config.yaml
hidden_size: 192
d_expert: 192
hidden_act: "squared_relu"
balance_bias: false
num_key_value_heads: 2
norm: "rmsnorm"
norm_place: "pre"
positions: "rope"
weight_decay: 0.1
max_grad_norm: 1.0
warmup_steps: 415
final_lr_fraction: 0.05
max_seq_len: 1024
Below are experts of layer 16 (counted from 0) of a mixture-of-experts language model. Rows are named router (the router's row for the expert), up (a neuron's input weights, with its number) and show model dimensions 0-191. Each number is 200 + 40 x the weight over its row's rms, rounded and kept within 0 to 999.
After each expert's rows: a language model's description of what the expert responds to; "mostly gets" lists some tokens that are sent to it at least half of the time. This comes from a sample of Wikipedia text that the model never trained on.

# expert 3
router,208,160,205,208,134,160,240,161,207,262,155,194,178,164,164,151,162,216,156,201,251,247,230,152,196,190,183,191,230,219,231,231,191,180,186,206,184,159,231,144,276,206,206,264,206,253,216,266,166,200,193,265,156,228,202,211,232,116,166,202,224,207,249,288,234,193,241,154,235,171,216,128,152,192,273,159,206,227,134,138,242,185,262,151,197,190,270,221,245,176,195,199,249,153,222,234,253,186,256,169,226,149,214,209,224,105,213,205,215,174,190,206,242,274,154,255,246,192,195,197,135,215,201,177,191,110,210,186,138,177,207,160,235,194,180,218,298,264,213,188,236,164,198,277,134,155,268,234,217,223,186,197,185,261,224,199,204,227,182,151,135,214,168,227,221,264,208,251,138,193,209,224,221,193,259,252,241,235,173,130,236,176,182,221,231,268,191,209,221,149,311,275
up0,169,193,204,164,213,167,148,204,212,234,176,82,285,212,194,176,152,183,206,179,163,185,165,193,241,201,174,155,231,233,214,187,239,202,201,195,185,209,192,156,275,223,205,224,177,247,199,186,244,150,285,193,150,169,216,204,229,167,189,203,248,199,191,205,189,153,226,199,237,177,227,176,162,88,271,185,199,159,228,185,287,245,227,114,174,162,235,172,240,131,175,169,182,166,221,177,256,191,163,158,186,138,204,246,204,174,201,138,257,207,217,197,186,167,236,265,213,173,219,140,231,201,225,220,233,196,237,226,229,151,204,180,167,220,199,149,247,203,182,177,221,113,200,195,152,88,234,217,195,224,188,215,255,147,209,133,208,235,148,129,110,86,235,167,271,254,223,230,266,161,210,247,241,295,137,247,210,168,192,180,282,165,202,218,205,272,175,206,199,206,260,216
Description: Opening word pieces of personal first names and surnames, mostly in lists and tables, such as Bern(ardo), Ell, Fred, Mar.
mostly gets: " Ell", " Ern", " Ger", " Rod", " Fred", " Bern"

# expert 40
router,186,185,173,226,191,98,144,231,170,217,219,251,241,174,176,173,196,171,230,207,234,166,269,197,141,231,235,174,246,200,276,179,274,137,215,198,148,144,270,161,188,114,248,300,180,225,196,196,193,234,240,257,233,228,200,208,180,154,198,155,250,195,256,210,244,262,313,214,227,146,191,175,194,239,238,191,223,234,149,154,200,123,308,171,168,222,223,141,267,187,240,206,175,191,233,192,232,173,200,208,232,162,246,181,281,170,186,221,255,225,166,196,227,254,214,241,304,185,231,208,148,203,193,250,226,182,191,218,172,207,221,141,248,161,112,225,260,207,227,231,184,169,160,189,197,210,212,200,248,185,176,156,168,205,181,241,188,183,172,154,132,174,222,223,187,230,209,226,154,193,253,268,201,209,285,218,194,214,143,258,285,180,137,251,168,238,199,228,149,193,203,226
up0,176,194,124,222,213,103,238,199,203,207,204,261,219,237,162,179,142,210,213,249,192,153,243,250,179,245,207,227,176,168,178,209,179,222,215,137,176,187,188,166,248,144,265,276,193,289,164,210,261,207,197,222,206,173,224,146,164,142,248,151,226,192,209,95,255,180,182,258,221,254,191,203,217,239,211,219,230,175,159,209,223,227,188,220,259,189,302,168,206,244,152,136,185,183,264,205,242,185,182,208,325,283,243,214,219,211,171,173,187,302,133,293,151,228,167,185,150,202,233,225,149,208,229,225,188,157,251,195,181,181,268,175,203,187,190,188,199,153,210,222,181,280,194,229,200,201,165,126,202,187,151,208,154,206,150,239,202,213,219,147,199,239,227,301,212,205,196,206,250,228,142,228,132,184,199,166,154,172,151,146,180,185,175,249,179,122,221,178,170,202,157,244
Description: Sentence-ending periods, paragraph breaks and heading ends, plus clause-linking words such as when, before, after, until, However.
mostly gets: " when", " =\n\n", " where", ".\n\n", " until", ".\"\n\n"

# expert 37
router,164,182,206,266,151,161,177,181,198,232,146,187,186,170,148,228,123,187,175,195,229,162,269,203,187,211,190,213,165,246,286,219,199,198,227,188,213,171,229,146,237,166,201,205,173,229,143,230,207,203,164,240,181,186,139,175,160,174,185,188,183,196,242,254,212,271,345,174,223,119,161,165,189,188,259,195,182,277,148,200,278,199,194,128,175,259,240,227,211,246,222,149,236,207,259,208,261,234,228,131,174,179,241,177,208,172,157,198,265,194,172,219,243,250,158,216,208,234,207,196,237,181,204,230,121,186,232,211,141,213,186,189,206,195,202,221,314,193,185,226,249,185,289,260,169,134,313,173,202,219,205,218,196,268,162,187,178,157,160,123,131,172,228,190,210,254,216,192,162,194,226,243,151,167,282,258,279,165,167,216,232,179,181,171,190,245,215,225,202,154,216,254
up0,240,160,212,251,188,241,156,232,215,170,267,199,232,255,260,207,167,131,136,149,209,197,313,143,188,215,201,201,161,187,189,180,179,204,172,185,168,198,162,176,235,183,184,261,282,189,240,236,170,211,140,225,144,154,227,178,104,201,195,255,203,199,142,265,204,155,207,182,251,171,138,228,194,151,181,209,205,188,184,184,267,235,209,212,188,207,218,191,151,238,258,183,135,184,289,209,212,226,182,197,169,225,231,82,180,199,174,104,256,156,164,186,136,195,226,189,158,259,252,183,211,152,154,242,180,173,209,216,149,260,216,160,223,210,226,231,269,167,228,205,244,192,190,221,175,201,324,159,209,204,245,206,225,173,246,199,187,122,235,126,142,141,246,173,234,265,218,228,124,135,147,199,153,155,257,213,249,144,179,221,192,208,219,181,185,252,222,191,219,186,196,181
Description: Single digits ending years and numbers in lists and infoboxes, e.g. 201-7, 199-2, 18-2-4, plus taxonomy terms like Animalia.
mostly gets: " Animalia", "–present", " ago", "finals", " UTC"

# expert 46
router,162,221,127,205,165,143,193,163,179,275,120,197,183,178,225,197,181,211,147,242,212,173,232,182,157,200,123,220,192,204,264,252,190,186,222,213,132,210,199,152,266,158,223,272,193,209,186,220,195,213,186,285,181,162,237,199,175,148,159,163,227,189,218,293,232,221,207,177,260,159,212,180,157,205,223,234,206,283,144,147,251,190,266,95,191,156,230,240,238,199,271,185,274,205,202,209,187,174,226,183,211,161,211,175,201,122,153,189,199,224,202,224,236,220,198,224,250,167,174,218,142,216,201,228,151,181,227,209,159,189,211,222,189,195,193,235,257,228,189,207,226,199,296,222,160,148,314,176,189,169,153,196,183,280,185,202,161,109,167,226,95,157,225,269,222,236,233,201,135,157,210,258,231,134,275,272,191,145,175,163,229,134,176,164,214,232,186,228,222,208,218,252
up1,226,294,187,157,188,157,169,156,212,203,86,262,236,183,168,195,215,232,221,279,185,171,206,165,183,177,155,162,227,178,200,235,200,99,262,184,144,242,184,235,219,162,273,153,244,208,225,196,207,181,179,210,186,238,170,195,187,178,259,153,150,154,206,180,167,153,195,228,127,159,261,211,156,184,138,210,214,232,214,134,170,168,244,211,153,258,106,146,238,214,228,155,211,161,164,191,188,202,220,123,169,190,218,253,173,187,236,230,231,214,154,206,204,186,199,212,199,189,214,240,245,276,233,237,250,169,197,199,194,216,171,128,149,239,233,198,168,218,147,230,203,215,234,162,136,220,249,153,228,115,207,209,265,237,116,215,222,183,200,198,215,207,272,347,176,164,233,257,255,200,262,215,140,134,180,195,193,165,226,187,194,203,153,184,108,151,202,220,216,190,223,151
Description: Final pieces of surnames, taxon names and work titles in headings and lists, such as Thompson, Pendergast, -idae, -ensis.
mostly gets: "idae", " Roberts", " Singh", " Love", "ensis", " Jones"

# expert 56
router,186,125,203,244,193,147,190,191,182,155,204,275,197,198,183,147,173,208,247,287,213,204,251,195,145,236,176,253,261,255,209,210,206,147,226,193,166,233,231,230,289,180,216,259,203,265,152,230,240,267,252,209,192,239,232,179,201,174,147,212,264,232,211,262,291,209,255,227,241,185,251,225,228,123,231,169,164,226,187,160,206,150,213,176,197,177,287,174,272,274,195,228,208,196,254,240,268,248,213,213,200,134,195,174,240,146,197,212,189,218,160,193,178,156,173,246,262,151,221,229,187,218,145,227,230,220,205,230,215,160,213,132,148,181,180,248,281,232,212,243,212,88,271,242,124,182,319,183,232,143,208,204,199,262,164,240,178,188,251,188,203,200,234,185,216,204,226,236,125,200,196,199,162,165,214,174,242,162,207,177,227,146,145,212,222,249,214,191,151,163,246,183
up0,159,172,237,255,107,203,167,178,222,178,249,242,107,229,164,116,202,168,179,166,258,224,176,201,224,163,192,161,214,196,188,239,246,158,196,185,200,191,213,230,167,204,180,183,218,254,217,228,247,168,201,279,296,241,118,256,173,137,185,186,159,273,213,229,282,259,231,152,206,191,222,188,211,163,222,271,208,213,245,195,184,217,167,199,194,232,257,184,222,160,206,207,213,236,178,173,243,172,149,153,196,195,219,178,282,160,222,146,228,228,232,185,141,197,186,301,192,159,272,264,255,165,190,252,186,185,147,167,168,235,172,210,260,271,201,183,131,138,234,252,159,202,211,162,269,143,215,158,174,211,252,147,238,212,233,196,216,275,201,183,205,221,231,251,257,132,286,201,183,227,282,230,194,171,192,248,196,224,136,146,251,162,185,260,182,134,188,188,186,175,178,221
Description: Nouns for people's roles and jobs, such as director, politician, author, brother, member, and endings like -ist, -ain, -man.
mostly gets: " politician", " director", " author", " brother", " member", " character"

# expert 43
router,165,165,205,289,198,148,211,238,104,189,180,175,210,138,246,144,215,152,252,276,212,202,269,201,119,205,126,229,222,241,232,268,249,145,215,158,162,167,179,152,218,223,215,238,162,236,186,314,216,245,205,221,205,231,232,222,252,221,213,202,225,221,222,261,221,263,246,196,232,148,252,240,172,209,220,201,198,231,206,157,237,158,248,137,166,211,217,208,248,255,226,171,215,152,216,194,218,252,198,271,193,177,262,204,269,153,195,238,175,224,188,220,184,213,105,197,289,166,259,218,202,235,183,205,190,160,210,262,184,235,259,166,167,205,192,203,282,206,193,187,186,169,297,229,171,163,245,193,215,191,160,106,163,202,199,249,158,182,216,203,205,215,271,207,156,218,256,247,145,185,211,243,219,165,281,250,257,139,221,226,235,163,166,246,172,227,207,198,170,146,255,165
up0,188,187,195,246,224,179,228,186,105,189,208,300,160,224,179,137,246,216,265,201,155,128,170,222,184,204,180,203,185,259,230,204,214,217,142,240,210,153,194,233,214,206,184,172,181,224,169,302,233,186,140,237,274,206,154,148,193,189,204,211,191,212,199,176,189,314,266,168,209,143,215,196,189,209,218,168,200,171,154,182,232,96,239,204,222,182,186,208,256,221,191,192,227,296,184,193,166,192,208,260,252,139,160,282,241,193,207,123,167,249,120,181,214,225,192,196,225,184,233,183,282,222,192,143,159,146,221,255,252,212,156,239,241,200,146,115,154,178,218,200,220,299,262,192,211,143,179,173,182,278,241,143,204,194,176,276,173,123,145,219,246,207,252,169,212,139,212,227,219,200,198,278,179,172,159,262,161,170,230,185,167,211,217,194,165,229,205,171,160,177,198,202
Description: Abstract nouns in headings and after possessives, e.g. Early life, International career, Regular season, history, education, and suffixes like -ation.
mostly gets: " history", "History", " education", " life", " growth", " career"

# expert 55
router,189,185,193,283,131,186,185,187,252,191,148,211,205,255,234,154,164,214,263,237,272,176,211,192,157,225,216,201,163,269,258,265,262,160,177,225,163,172,190,182,218,189,215,232,231,233,164,185,199,202,256,201,193,224,125,187,207,151,218,206,227,209,197,242,264,203,273,260,202,215,246,125,239,188,209,187,209,233,265,197,232,192,231,161,207,189,248,266,203,273,219,166,203,211,228,218,230,228,138,247,198,196,175,223,183,54,276,200,226,268,195,258,257,241,129,293,208,125,207,243,215,252,240,239,165,185,258,216,189,187,257,176,231,162,163,231,222,166,226,245,168,155,250,120,172,133,180,191,222,147,233,147,222,228,186,211,200,110,204,165,148,121,151,213,219,208,221,242,169,243,252,219,171,231,264,214,126,171,171,229,249,231,237,224,176,208,254,219,159,203,218,183
up0,191,235,170,272,239,255,194,209,154,159,271,240,254,220,220,164,196,223,270,282,254,197,261,187,170,199,243,188,175,182,220,264,239,181,239,247,255,159,204,166,248,227,201,198,187,208,155,169,117,251,206,199,220,260,219,198,268,239,233,192,212,189,232,187,235,178,205,223,169,211,240,198,152,215,153,190,152,190,200,210,231,189,201,163,232,225,222,255,207,248,187,158,184,148,216,194,153,197,216,264,244,253,242,218,222,183,128,194,246,164,151,136,203,144,217,196,190,218,159,171,144,199,193,211,156,164,270,269,214,238,227,190,230,238,219,126,159,211,169,236,187,247,183,206,202,111,271,186,234,84,243,165,168,275,184,269,231,165,218,169,250,146,183,267,209,229,205,299,202,279,217,155,272,248,309,260,190,252,152,217,183,215,220,262,172,151,193,199,212,212,193,249
Description: Opening parentheses and quotes, plus single starting letters of words, e.g. "(ARIA)", "(age 25)", quoted "huge", n-avy, t-ell.
mostly gets: " \"", " t", " T", " [", " l", " ("

# expert 0
router,196,225,155,285,161,183,172,163,161,236,189,234,190,158,233,130,199,174,185,234,258,218,224,226,182,232,189,225,248,238,276,290,242,140,192,145,198,245,197,219,180,181,223,221,74,223,167,268,192,215,233,239,199,179,237,180,172,154,200,176,184,259,260,173,258,167,265,171,278,199,215,157,199,195,231,208,213,217,180,187,210,173,215,161,172,247,243,155,194,205,220,190,257,163,289,259,216,192,154,219,211,135,186,218,199,134,232,194,191,185,100,163,245,245,191,243,228,152,246,224,169,270,176,264,169,182,252,206,199,164,214,138,187,161,209,252,278,221,256,216,229,183,195,242,193,220,227,190,144,172,175,167,161,237,206,161,126,274,228,135,126,142,201,255,200,197,260,216,170,179,253,240,232,230,259,225,204,245,182,245,218,194,178,136,184,245,264,191,209,187,303,248
up0,188,209,166,267,219,231,140,264,210,200,188,150,223,205,146,171,226,174,192,205,260,235,151,204,140,187,212,180,271,255,232,114,196,139,160,198,209,246,224,221,190,158,271,204,141,249,194,230,201,220,185,231,111,229,169,133,165,135,136,166,188,149,229,223,198,199,231,226,234,172,119,232,202,209,328,169,193,251,190,176,173,191,183,162,186,292,210,254,270,166,224,221,243,258,241,265,188,167,217,164,244,179,204,175,138,179,238,174,206,267,156,206,214,261,213,189,173,150,221,177,158,213,155,230,181,133,170,205,182,194,132,229,213,189,184,160,231,204,230,263,238,180,180,180,159,175,194,238,210,247,178,226,156,207,233,173,117,167,181,158,125,239,167,273,184,188,239,262,129,162,144,146,171,153,237,182,193,152,252,171,197,169,194,181,267,198,115,245,214,166,134,212
Description: Hyphens joining compound words (young-adult, food-related, great-grandmother), en dashes in scores like 0–0, plus slashes, apostrophes and digits inside numbers.
mostly gets: "/", " '", "_", " ‘", "^", " spect"

# expert 1
router,136,180,179,230,131,139,195,164,171,230,141,249,164,153,214,196,160,185,169,258,253,197,231,192,147,177,158,174,217,236,218,238,206,154,222,193,197,196,188,208,231,140,180,222,175,244,122,258,225,218,218,264,188,194,218,165,219,176,193,104,191,220,241,265,278,226,224,204,244,171,177,136,216,188,297,165,231,240,144,200,222,164,233,176,190,192,231,230,249,194,226,222,276,174,254,243,237,204,212,144,283,169,214,177,217,147,176,204,206,261,157,179,266,220,180,249,264,163,227,258,142,268,192,205,174,174,299,217,177,141,207,169,205,159,138,216,267,207,210,248,190,144,177,263,158,168,257,166,199,142,164,196,153,211,189,230,171,139,133,136,126,199,207,263,225,232,252,251,164,210,259,263,168,171,264,243,253,181,178,203,254,153,172,156,177,228,227,198,195,182,251,251
up0,113,225,158,301,161,146,228,144,189,179,122,228,171,145,179,163,104,207,270,196,224,211,206,158,156,195,134,173,177,194,264,199,240,108,123,177,161,184,275,208,251,216,180,229,196,222,208,227,184,227,160,260,151,269,227,160,203,171,175,196,213,222,222,275,254,186,244,173,243,114,197,218,189,177,214,149,162,248,114,169,219,201,207,156,187,187,222,190,220,232,182,199,239,224,225,233,235,206,275,153,222,175,234,233,247,142,163,206,227,210,129,176,233,225,173,232,231,134,189,216,174,214,227,254,160,206,219,204,179,214,200,160,133,174,166,190,244,279,173,266,220,166,221,196,149,142,239,162,183,182,137,160,206,230,131,179,205,198,119,128,204,178,231,274,211,215,250,262,242,216,229,201,194,190,239,203,201,210,154,194,263,147,149,236,189,253,212,273,182,192,271,222
Description: Inner and final pieces of foreign or transliterated place and personal names, e.g. Led-uc, Naksk-ov, De-bre-cen, Baliu-ag.
mostly gets: "″W", "ī", "ā", "stad", "ر", "ı"

# expert 10
router,165,228,172,243,154,187,162,199,135,228,176,217,169,213,158,216,233,127,205,241,279,243,227,193,120,197,202,237,234,238,297,214,185,114,173,203,164,184,210,211,270,192,196,196,219,169,180,252,161,212,238,206,189,261,173,192,163,118,150,155,204,229,223,229,259,239,361,194,257,190,199,129,175,170,191,215,179,239,191,160,228,228,227,184,203,286,225,181,230,259,203,255,201,158,288,267,212,197,271,105,284,171,218,138,297,174,205,194,220,193,156,192,209,270,228,214,174,175,185,208,187,210,227,219,153,193,233,210,151,211,234,146,199,172,223,231,261,170,175,237,219,140,286,228,137,166,253,184,157,156,235,188,175,208,202,207,196,166,235,119,236,169,189,246,235,203,252,226,193,276,237,213,137,197,209,170,243,178,199,164,212,187,161,199,145,222,220,231,210,199,197,205
up0,221,199,168,164,195,178,179,158,208,176,212,169,203,215,233,237,212,195,195,223,243,186,145,170,227,185,203,233,183,207,140,212,177,179,212,241,212,237,201,85,184,118,194,280,245,231,144,167,123,198,232,207,172,224,146,218,196,184,283,229,99,163,210,187,207,145,97,235,152,244,187,171,256,208,165,181,200,191,164,215,174,169,177,192,139,233,193,200,257,200,157,228,128,197,216,281,304,245,270,153,251,90,230,185,271,205,240,263,134,153,124,223,187,217,209,248,192,197,228,197,245,253,219,196,214,165,211,179,231,166,256,108,245,206,179,195,163,181,236,275,257,221,198,211,128,242,189,166,234,201,224,199,220,140,217,150,218,257,215,173,177,166,192,184,221,217,222,274,209,158,160,266,269,190,203,217,158,164,183,135,154,170,240,261,205,228,245,212,202,222,201,252
Description: Digits within multi-digit numbers for points, years, ages and counts, plus spelled numbers such as eight, twenty, hundred.
mostly gets: " twenty", " nine", " eight", " seven", " six", "elve"

# expert 58
router,162,216,139,223,200,189,200,167,131,212,152,201,174,168,263,175,222,142,207,201,284,202,199,205,175,232,247,214,198,268,252,159,185,202,173,176,149,266,310,176,233,179,217,233,148,139,169,195,191,186,247,222,150,250,136,199,253,148,223,175,235,160,201,218,280,228,263,203,237,113,197,212,220,112,184,244,195,234,138,194,198,204,220,193,259,188,224,223,282,306,195,185,184,168,289,180,229,202,230,214,211,177,243,204,229,110,143,146,229,240,198,242,210,209,174,219,242,163,242,196,178,243,239,259,227,157,251,240,193,218,208,178,281,240,185,209,313,184,171,255,225,131,192,225,150,168,178,151,217,185,227,208,109,240,147,218,203,225,181,106,207,184,240,188,235,199,241,209,192,206,239,250,229,177,268,270,174,170,182,183,226,229,232,150,217,225,192,227,202,147,232,232
up0,183,216,164,225,239,263,161,208,192,175,135,243,221,266,264,163,238,141,197,217,179,240,282,219,256,252,228,270,196,174,232,179,188,241,159,254,234,264,236,197,199,179,149,204,121,177,235,246,201,182,188,189,140,262,212,186,133,222,178,185,237,233,159,237,187,229,222,149,201,203,188,298,178,167,181,253,164,206,95,260,214,199,232,208,184,211,222,229,202,220,226,220,205,214,257,176,204,189,246,305,228,243,275,174,194,122,191,176,191,190,175,261,186,290,227,244,168,203,256,138,193,252,178,237,172,162,317,202,204,258,209,193,228,220,214,202,183,192,139,217,163,187,204,193,146,225,166,136,241,162,264,160,184,192,235,230,222,200,129,135,219,215,188,196,250,214,252,209,233,258,177,190,130,176,239,250,179,174,235,205,307,251,206,191,127,250,143,204,178,208,199,234
Description: Word-initial w, W, Qu and Gu pieces such as wore, south-western, Guadalcanal, plus digits and Thai bytes in tables.
mostly gets: " w", " W", " Gu", " Qu", " sw", " qu"

# expert 24
router,169,204,171,283,154,150,181,173,210,227,185,232,170,199,256,167,184,143,230,200,222,201,234,204,160,208,217,191,245,222,254,281,228,162,220,175,185,184,253,201,256,198,263,279,193,209,161,250,201,267,211,241,180,184,211,229,190,198,174,158,204,205,211,263,229,168,300,241,264,162,234,130,208,205,284,205,228,251,191,168,217,155,245,158,169,252,230,205,207,240,257,198,247,156,272,229,217,201,209,258,272,140,190,176,232,134,215,203,226,221,213,239,265,234,183,238,249,128,202,238,136,236,179,299,178,169,238,220,142,178,166,142,226,146,198,231,285,262,249,266,247,170,236,221,164,150,229,226,270,176,189,203,177,277,182,177,188,185,168,102,175,204,193,242,214,214,216,224,153,243,222,245,185,182,215,319,259,262,212,212,250,198,181,201,192,229,195,256,206,167,236,176
up1,196,183,189,266,153,116,206,181,157,210,148,166,219,229,219,112,228,171,192,260,242,196,205,198,84,218,208,221,194,166,231,200,192,178,191,212,216,174,245,176,262,141,179,223,193,245,169,216,168,205,225,246,212,238,173,195,223,178,197,208,209,161,242,232,252,266,266,177,307,164,236,166,150,167,233,150,141,244,151,215,238,147,256,154,155,184,291,202,248,149,226,174,224,112,249,262,227,249,275,220,152,148,233,109,261,143,197,195,191,276,199,197,213,269,185,238,195,186,156,206,216,197,237,251,204,172,275,234,198,167,203,159,181,177,220,229,261,254,183,209,226,125,189,198,145,161,202,222,213,158,221,187,210,262,196,212,194,157,200,210,153,162,312,279,233,212,264,253,182,180,185,235,188,158,252,251,183,212,153,194,211,153,224,195,182,249,229,205,196,153,251,223
Description: The space or first digit opening a number in tables and infoboxes, such as fight records, dates, coordinates, ages, years, ISBNs.
mostly gets: " #", "°", " (−", "}\\"

# expert 18
router,171,157,215,256,146,172,190,169,116,219,168,184,189,162,198,75,139,189,178,232,261,199,255,134,146,256,240,153,240,257,170,210,227,137,213,187,201,210,236,233,231,192,266,191,240,218,200,255,198,189,168,179,246,190,124,211,170,213,199,191,256,231,261,266,206,218,270,192,220,182,227,227,204,192,234,202,145,208,174,172,248,140,249,181,221,230,218,248,223,124,215,196,233,195,235,229,230,167,207,163,248,182,187,210,215,83,185,203,194,237,203,221,229,302,153,220,228,214,258,226,159,258,223,265,132,145,193,280,149,203,241,114,214,150,205,154,280,217,183,250,200,146,202,188,195,191,274,163,177,185,176,188,157,190,217,239,187,205,182,160,134,177,224,272,205,219,247,269,186,245,234,263,190,143,224,194,237,272,227,231,175,213,152,206,155,240,216,251,232,196,226,260
up1,197,125,213,178,184,136,181,178,208,271,147,223,226,139,218,126,141,204,193,153,170,195,207,193,215,303,215,120,258,236,227,158,179,188,221,173,124,163,285,144,233,183,245,166,154,302,142,180,236,212,135,168,167,224,131,126,221,220,166,232,245,266,202,231,242,243,208,178,266,206,260,200,161,203,192,168,183,184,124,197,184,201,195,153,156,175,258,243,175,188,209,236,221,153,203,182,215,225,117,148,231,222,201,179,214,168,206,168,158,117,183,156,218,186,130,202,237,209,263,162,189,243,231,217,126,259,274,223,152,188,238,187,253,165,206,222,255,218,105,179,232,207,233,141,186,208,193,238,261,237,212,222,205,197,204,170,168,196,180,205,193,130,240,262,168,109,259,145,251,204,194,197,192,231,196,221,177,202,188,195,173,261,214,180,215,188,277,218,255,191,171,235
Description: Word-opening prefixes like con, inter, sub, cor, sy, en that begin a longer word (cor|ridor, sy|mmetrical); also Thai script bytes.
mostly gets: " con", " inter", " cor", " sub", " en", " ele"

# expert 22
router,152,170,191,245,129,154,228,199,148,182,230,204,173,175,176,210,182,258,262,294,204,252,263,198,161,233,119,231,287,194,251,200,228,143,183,209,180,210,224,200,249,132,213,213,220,236,190,253,224,237,216,218,163,271,218,162,248,226,183,191,209,212,234,267,255,224,256,225,239,169,201,232,201,254,259,183,159,230,129,170,201,159,185,212,172,185,178,230,267,211,257,196,224,115,242,232,234,290,184,233,214,199,217,186,242,153,213,167,174,179,199,188,212,244,169,195,269,117,221,205,201,250,179,230,174,192,256,249,187,125,192,151,222,184,172,184,301,233,188,256,220,149,269,249,162,124,283,191,249,160,181,121,152,267,207,212,182,213,211,189,190,166,219,276,195,210,197,220,149,156,190,230,174,122,256,239,252,137,209,150,239,144,168,243,204,199,176,234,190,182,208,262
up0,136,190,236,221,179,184,200,182,155,235,216,217,215,181,215,203,169,248,266,222,271,206,192,104,206,220,152,264,217,168,186,255,193,210,111,207,233,171,208,153,304,134,195,221,228,242,207,223,228,194,234,212,210,213,246,211,182,189,214,190,256,239,191,223,188,188,242,174,228,220,196,191,236,209,286,271,128,164,214,257,220,152,200,214,264,221,192,276,185,165,191,258,169,202,257,175,165,190,218,230,179,206,255,174,212,173,95,98,179,263,206,228,173,253,122,235,184,155,232,227,220,210,124,176,217,235,221,242,191,162,185,164,208,238,201,145,240,201,149,232,221,197,196,211,163,218,253,180,195,137,133,158,164,182,273,244,153,198,221,126,225,209,231,235,178,213,210,242,211,177,147,311,90,206,271,199,144,240,181,247,208,140,150,181,173,174,203,260,202,191,193,281
Description: Common nouns, or their final pieces, after a or an naming things, fields or activities, such as church, highway, music, oil, frame.
mostly gets: " politician", " food", " comedy", " oil", " cricket", " drug"

# expert 60
router,175,148,205,202,143,115,149,171,229,262,174,180,186,234,152,192,186,179,217,234,322,225,171,192,179,153,177,176,181,230,235,265,211,174,178,198,190,176,289,219,234,162,201,262,145,194,149,265,235,262,141,240,200,185,108,214,226,169,154,121,190,212,258,230,192,216,246,235,243,215,182,175,228,228,250,152,240,295,190,187,210,185,197,142,164,229,245,189,236,243,187,177,197,176,248,216,207,244,241,188,192,181,219,178,244,82,217,165,199,191,211,254,256,223,130,242,249,145,199,199,160,227,195,176,218,129,216,247,184,169,209,171,161,230,132,279,255,203,228,218,222,180,261,240,117,182,221,242,259,192,164,165,186,230,180,204,216,154,181,131,116,187,189,240,228,272,223,205,160,232,182,217,224,203,268,285,222,217,239,174,245,142,202,234,181,189,267,211,200,153,237,236
up1,98,306,212,237,172,171,231,256,168,205,161,242,163,162,157,166,247,183,178,210,148,187,179,203,191,207,183,181,264,188,232,244,203,168,204,207,202,199,258,109,220,207,154,171,227,244,163,210,88,253,272,239,250,191,156,223,241,207,197,298,241,245,198,273,213,193,214,189,173,234,243,216,264,254,147,148,242,178,194,235,175,159,245,193,202,243,217,231,173,224,193,152,228,217,191,248,177,219,226,125,250,143,140,175,219,201,267,64,213,193,149,170,237,178,160,269,247,251,194,181,121,270,199,243,172,209,243,268,134,188,237,199,237,196,202,225,173,233,239,189,183,205,174,138,128,177,172,234,255,260,191,208,236,149,175,184,167,217,223,230,152,207,194,179,206,175,209,200,201,228,173,138,280,249,181,165,153,203,199,192,165,202,198,272,215,207,146,182,179,162,213,167
Description: Capital initial letter opening a name, often Slavic or foreign, in tables and lists: Z|imonjić, S|okol, V|ladimir, M|acedo.
mostly gets: " Jr", " Š", " Z", " S", " RUS", "ž"

# expert 16
router,181,305,155,301,184,205,160,164,151,208,216,191,200,176,165,189,179,195,289,304,284,239,242,144,112,226,128,242,181,184,266,191,195,175,174,194,134,168,207,156,165,143,203,287,159,184,219,237,120,191,130,278,249,176,213,178,245,186,197,151,222,216,252,238,254,264,293,200,186,158,176,165,163,184,265,235,164,191,188,160,228,144,208,147,194,220,235,166,178,209,238,223,226,176,278,241,172,188,203,250,231,178,213,171,239,176,169,217,238,170,181,180,227,210,169,277,201,199,201,282,188,239,219,191,196,180,198,240,250,234,187,146,187,159,120,206,257,191,194,279,221,134,292,168,134,167,229,245,239,201,190,154,223,204,211,210,162,202,158,229,200,222,217,223,170,235,182,240,210,203,245,217,197,166,238,203,186,193,192,177,270,153,200,269,156,182,213,215,203,154,181,252
up0,183,246,214,287,236,212,201,216,179,160,207,189,232,250,159,167,125,148,221,225,267,136,158,184,229,202,229,262,148,271,213,195,204,215,263,217,184,240,135,194,191,177,188,174,198,227,207,237,214,170,150,244,242,160,202,232,222,233,182,207,252,232,216,173,202,222,219,237,168,256,251,112,166,176,138,229,186,174,229,158,204,172,237,225,151,215,185,211,167,260,80,194,233,235,239,218,260,183,137,274,202,212,306,243,198,200,227,218,194,239,197,205,193,173,174,219,198,239,253,221,172,281,270,187,174,186,233,194,217,211,221,171,254,139,164,178,208,248,155,217,181,187,87,190,137,157,250,199,277,145,199,211,167,215,243,229,199,152,236,196,235,234,141,178,212,236,179,224,184,149,223,193,241,171,171,183,156,232,191,196,334,195,127,134,91,263,187,208,192,184,228,198
Description: Demonstratives, relative words and quantifiers opening a noun phrase, such as that year, the same month, which, several, two-year-old.
mostly gets: " that", " this", " which", " same", " these", " This"